config.toml
hidden_size = 192
router_score = "softmax"
norm = "rmsnorm"
beta2 = 0.98
train_tokens = 525700000
Below are experts of layer 6 (counted from 0) of a mixture-of-experts language model. Rows are named router (the router's row for the expert) and show model dimensions 0-95. Each number is 128 + 32 x the weight over its row's rms, rounded and kept within 0 to 255. Numbers have three digits each.
After each expert's rows: "comes after" lists some tokens at least twice as common just before its tokens as in all text. This comes from a sample of Wikipedia text that the model never trained on. Tokens count by the router's weight.

# expert 85
router:079132133094130161120114136169129152090155097165130135117170137139093148153078130104085173069108168123166116121169080208117102135083028081111155097122124138147145149194087137142151123115152107123170125068112085132165112090126136180094151104105098074167152153132085092104159162138190119099
comes after: " |", " 4", " 5", " 3", " 6", " 7"

# expert 136
router:095157098167121134175095149089101107111139104197153111132057090083107126156140152079206135071111132071107098144118133167126124174169158136073150091139189110120097086090166161084079129120177148147147097144145117153123090157158110050096130132110127180110121116116137160100077142104176089189
comes after: " ", "%", ")", " —", "8", " 0"

# expert 84
router:154110149191103156056155151141174175090114119071105126162132042091136172168143132159107065198128131112132113110161132143106134141050072101141131089114116110068114181113099154181151075144185088123154093108109179097137173115097176109129124118163165107099163167123093100114151150130087162095
comes after: " |", ",", " the", ";", " of", " and"

# expert 201
router:092145061097136136132110126101149163194157163124135114091113220162101108135075140098151100068103140126181092140137074140135101154187146133067136155147097126168149120098215131161090116146118096152127148132136088071171183101204191159138159110117119152104116124107117077156074138165152086138
comes after: " ", " to", " m", " em", " I", " p"

# expert 10
router:154110105154137141172097117157077135087121101112123139104158098125157120111135069120194138131153136130103076109109113166104121125079148175145104095119135169067113098128146118107122132129164108116155102159142105137150116151193164108151108131096139080116122136129158104177121122214214117096
comes after: " L", " l", "L", " ", " E", "l"

# expert 168
router:108108136164132116149146155139165125120104090146117127158132079120143155158136084112159186164163146101102132169141191162133108146160112085085079118098143137078175237096117083193153119137080167175129114101119103144166152155107122140055099145126144147146100184150123144159090191122162134157
comes after: " |", "\n", ")", ".", " =", "ia"

# expert 62
router:075169145141135128119093097046132155141099147113083142149127120061123104142118116081125119063154085148122109095187114093144174192158155115076165170175119126150172103117084134094171176125103120098104117177159135137122177148225082106156130157141127133112130137100130152150118096087079104082
comes after: " Y", "e", " S", " N", " Se", " e"

# expert 90
router:147117094126104054160157166141141092147148119122093087188147134175100107090058128084128114138086136100133114123148133136142074138168094128123108210156079113175115132129207189160112106133103088141086105162097149164089128120122128159121098170125092165088155095107147111149138136092081114135
comes after: " M", " m", "m", "M", "y", "am"

# expert 223
router:079122094077081123172153136120167093092194138139124157118118153091100162142133116170129115104103098164147151146162139146082166045117065150089158099127107122090147149187117152144172081078179179086098161121182139106116190088132100144087164062164103100136039100156084125140128132119121115158
comes after: " of", " in", " to", " on", " for", " at"

# expert 173
router:193171099167094144102135075108143079148126122150110127120088150093167173095081088111107138169094143157118140135085140069105168170136161148143178152118071140113112115093083084083159186147137155115131104113160070074123158095083157144141098152118080194103157153150187086086146133182193099094
comes after: " G", " g", " N", " R", " n", " m"

# expert 162
router:126186117126090119095076081185156086181170141132146065108098107145125085064123058166162161173133158121144100193118141136158175162141118084109114128186149072149128122131123149091134129108104146154076124157041080092141111120099085149143143185100111163124096156143173097118128085160135204079
comes after: " T", " t", "T", " h", "t", " b"

# expert 114
router:140196145186103121129103097087073148092123148170150087114067094063095134190097158136189145078120142077101072125147151132157144187158120138079130092138157152144084130075099161090076077114154157092125105139152176155085072150055078075166119141200107136126110072110156190117104129091121108153
comes after: " ", " 0", " 1", "%", " —", " 2"

# expert 73
router:141152114133101149146123189099173126156114075149152138138112057086118102127191087101147158152182129093120167228155184108131145119163124102124148130064117153140226204147135154140128124144093153144177134119124111099167135140145132119029109127084125140099083184139096151141084155129152105154
comes after: "\n", ".", "==", " ==", " =", "s."

# expert 98
router:058159157103122179108110142189152169076162148101123148152170117120131142178105103110150126138095171111183085168176102159162132167126043120165127085126136085133120185106104113153124160143136163092198138081126106143179085140150157150087149075111128036131119093122071136142148119078184117152
comes after: " |", "|", ";", ":", " on", " 3"

# expert 40
router:076138127092076067163139157118174143175150129126143109094115156123060165111096169180089135148154087093136175161155122164140163112103110170101178093125112117097158190188119121131148145098145154148113120134117189096064142091135118177091149120170102160143125097160076164063081122136114122144
comes after: " of", ",", " in", ".", " that", " wh"

# expert 48
router:150076137110141114105103112115096111142140129125133098111102079128125147107147107101073147121160093147154149120168184142083093150137038160145128132129094090065154138193137135160158079117162132121192106116110139099152196143115142089132181132074144122160156154105074086163157132130114166110
comes after: " of", " the", " in", " at", "-", ","

# expert 100
router:155147185143145108125105129139087110154199147119117153158150087071151161196130132075123170099107155124155088093114117114083073100093163184114124162060125154110155106096129116116161187150119136095112106154091097067136083078095101126144148111067137157122154092105161137095131108098116176107
comes after: " M", " D", " the", " a", " B", " C"

# expert 128
router:182189103119189136133106115112168159163185138129132121095129090123181113114119139099119102100116070096147144129171094077154190117152164154121107177120086176100163094139109160064070153124154153140107189158150177153146102082113058133119040120145153117123105107137122134176130172106152141152
comes after: " the", ".", ",", " The", " that", "The"

# expert 246
router:165160136087154124082160146119107096169119097187127148115114113151123136076129123122122093168138119123181117118116146083103134091178138133111158173114095154093106213155209140111065054045090168109115158113145167151153123103120139128152193133156170106159064143139123119082178198140127176172
comes after: " the", " a", " of", " and", " The", "'s"

# expert 104
router:168164088187139127173107122159093154140110108116128136140121143105123114130074165139108061127083158135127203126124078117143132091160162082068147081145139106079118147215080154161161138113147072175097117138168107063205097157120139203161104156126095092120145115168111121127158142180089117088
comes after: " |", "b", "|", " b", "f", " st"

# expert 255
router:123099119185168187162084155069085192124085153167129089145099133148098131153146075129152173160169149152156210101146072180083168122143150112131158137064104081136126166130126160128166152105174080104151108155119118049117135112144084154097170134084105142091126159107114190105055118159142103140
comes after: "\n", " ", "\n ", ")", " 1", " 2"

# expert 153
router:077128143144099135078128114130149135171118101140120129094187158146138173142101110122155179087117090091167093089089128098113191132165111153132140160146162132101109189121128110160130184057129162114123119143142099070103148113131062062155109061130187149109162114069134121094177164125173189093
comes after: " a", " (", " the", " was", " to", " and"

# expert 230
router:078166102102130129163157112135172133173104135139113180137154109148158121151151076065107123097062188168237157060116104133120093125125142125134111167112155093144095134157180088136092119141168120137180125143189134080157106154128142131156106164200116167124082076117095095119106116174157118133
comes after: " p", " P", " s", " S", "P", " m"

# expert 79
router:172113127161155105149131113121096110096130167181172179138072123115139159136110118075110172124136115110127113169132106123123115177166194130077172100166115118087099106123168154114071164136172127136069138158128154131107082170111078158114163162131110152091081140098121086188146089123157142111
comes after: " ", "%", " 0", " 1", " —", ")"

# expert 231
router:103163080166084152168125080115074114098146173119100128160123126123176136105116149108146092110206129096121083060156067150125078096143131161087099195088139161111090117081155109121162132127084121185163132161123149090108101101109135102121092131135187113098100101106183081132151124134106176100
comes after: " D", " d", "D", "d", " c", " the"

# expert 68
router:169122121102161159144196125092093178096116113148183154165089107077144149163130108142149192153162153103137142170135080138086088116166159125088173119105135174114112167093103177136054122098158132104153125146096170124081128151118097153077202080108091135127099200074127157146103103123129115152
comes after: " ", " 0", "%", " 1", ")", " 2"

# expert 19
router:100177100193113138127102187106142133068171144089086149102123090109131135158086168130148072125135121123105162122131109112137054141169105055107139103119088109068092126046037125154177124109109123181120102106171108126136159074081139142137084161113171122119106135061175117140096124168106167092
comes after: " C", " H", " c", " h", "C", " E"

# expert 220
router:136126066143204125127188106163092143106119131145097128115137103195136104129152168117118157202173148102124059113152164153113168171137125111146119158158177095159118106076153164149178141101117166136092076141126136108164136138102073110169132155065164172094189128112114081151185106097098186146
comes after: " |", ":", "-", " the", " as", " and"

# expert 50
router:107159102057132120101192083113091104076171106138138162065138065134143193104141035088162168123178064153122082116135184168105120141175119094120151107165119097078106091120107139168116135149139110073101155118116109108156098145132182144149101084133163153121158108055142091142152175138113106099
comes after: "-", " (", "\n", " the", " \"", "=="

# expert 180
router:100166111207139090138154142193134078149107071065193159185146131169154197113141119139160121151054153139146115127101109164141134133188144138091129118128072088147111134164137106094127135134148163169105107114140103114126218138127149123155059103166125122087099117113112125203105152139100130130
comes after: " |", " was", " e", " is", "|", " con"

# expert 193
router:103153133133100089163138178120163058079122061096109147163138138125104123094129181100189140110149182121137123066137081132150076150075153119088112155156155133153077127138153165182143151121132140151100086151106166150125111134076122099105124171156125162099148149096167101130079126101188111123
comes after: " M", " m", "m", "M", " Comm", "os"

# expert 113
router:069121175121139071176117166079089132192085080184106110091090130123084136190107174140113115137160105079177081139100136134129150141107148082120095108140104129149111153099087139106118075131098146087107155138090163145079146140149149145141092103112108112079097140150115119087123137144077067103
comes after: " and", ",", "s", "s,", " well", "e,"

# expert 64
router:126124133080097118139111105083058104106157171107129055189151102132163098129094186141120073095152197208116101121129188139131072124083117139111097118116152162116129102179124134135094148143117107117137150180088060103080136113092177161154098151107099140123174077184090177143121120141105124180
comes after: "ar", "at", "am", "m", " Am", "al"

# expert 197
router:134147113096133173132140130163148207088137192071103093071148091166174139180114114109133173112152134107129128103095129181066123117131150135069094144138155170157099071074123147102151162118100160110169062125101096084161122094111133104130077127111133138112109115146162124107143087110147140079
comes after: " P", " D", " O", " W", " T", " K"

# expert 240
router:147150105154137158166105104151065120071132107126175072166102144097138179067134129132133125142112165141127140111091134153125076170116183190163158129151169189055095122158135114122103095114086209117070138166092118127153080207117111124126144173146122161082140131120140105154121134180166139095
comes after: " L", " l", " H", " O", " E", " W"

# expert 36
router:156147151115186130084108114145134181077100170141148100141142127119100081122102077068060106125127097136123148062167140134114156156154203082173199136138108165159111158123074069094124118130072156138068107183142097125172134175108140139128098185169169118140091155103180109141116082124192130057
comes after: " W", " w", "w", "W", " g", " G"

# expert 29
router:084169108172120148201104111124100189171161052101158144173098141163155107069123130142101178130128092131130066084131107159123134141090093150113131171134183117095093128136104170102125079111108148191158178156100072107201077136128111134156105130132175173092037082127125086131122155158133135131
comes after: " |", " p", " an", " P", " Ph", " ph"

# expert 169
router:138143182165139137070127173166090066086084152138162117174138183144086152079178118165134161136124108132159114148122101073114113104088050134168129164109099142104104174160179086110105089125152161133161125140167147126165182142184146122161085070135150131160088087104089120122158178119136148119
comes after: " a", " was", " to", " the", " and", " his"

# expert 69
router:056173130163156097166154139083104136165170097162148089086095137123082142145115127153158094152114104073113108133083146106145131146126149104117107109126177115187105086099078130070167079137139159113098101150139155173104109160148113074119053072152149148112093155158168148108166105096093066091
comes after: ",", "s", "s,", "e,", " and", "es"

# expert 3
router:135087085096127133099112126139120178116144125177150177090151149112105067096110111112091166117146167122110138194171117120094147087137100155138118093123167080138162103177170123157146095104163100085121164084089091143159094077147166079124114099076135141071105125104072104135094191177127110131
comes after: " 199", " 198", "7", "6", "5", "8"

# expert 146
router:132121166112171093145170147118118120133085142130172104132096157197149094094154124099161141086122106112134105157111117139114102154127157164093162115126150158101082083122140154116087103088135151165138195066131136141105176122099168131106140140153140094118179122089133097073089169143212128078
comes after: " ex", " con", " dis", " pro", " in", " re"

# expert 175
router:141133113115113149174216106151152091115127126113143157150087153145083120168201073136110111151092089129150131089164155161096131097178085127114097126098124158162168152111125094131125079108155135112105164114167122087074235118109114119121157039147114105125091093097125179099145136141108073186
comes after: " of", " in", " is", " as", " with", " to"

# expert 158
router:115153129129166087171090116064123159107098135085168136106145118166155111126118125069163192128114152112087102132070139163175144063146121158144107087102178105127105131130167198116202132157100128108109147174143099121065127127107148167134168158068137150176170150149184093118156078151125142130
comes after: " V", " v", " Mar", "V", "v", " D"

# expert 236
router:126177146138170047092114103191111129143113101160088141094141133153172170122102095070111082128109141113161154081132120090087075135159056113168178156119068142151130180171144080151129131085118139088114171079133140143127146108094078136149145116143143153126099139114121120069112163158107178100
comes after: " a", " the", " and", "-", " s", " b"

# expert 226
router:101118094183158170147126162130078189148076134164158140146130148162130127128175080142101195149197165167117189068160119158113174128149142112091114107067106079167104163196133127113134099127121144105129107161144097160107145126137183167095132132125151127080179080164084187114106118119140191121
comes after: "\n", ")", "\n ", "\"", " 2023", " 2017"

# expert 60
router:135140064085166146164118148103076088094118164138132183108163185154127135120063175104211069119104093139078138113144135095143173128111098179101134107139072120138156081116115122141189111146150185108085100147106134164133112092179139125113075137114176187140078166169111071123116141166135138108
comes after: " R", ".", " r", ",", "R", "s."

# expert 12
router:172125075117143117086148155139176124126122151145101075087139085129141147141142099153129109158133104096138135105116172182148153109152038133138122151110115132089181131124154148090153127162137152146167089116103120091149203076104107106130177110078123103127127143130072083171191142137101161120
comes after: " |", ",", " and", " by", ".", "|"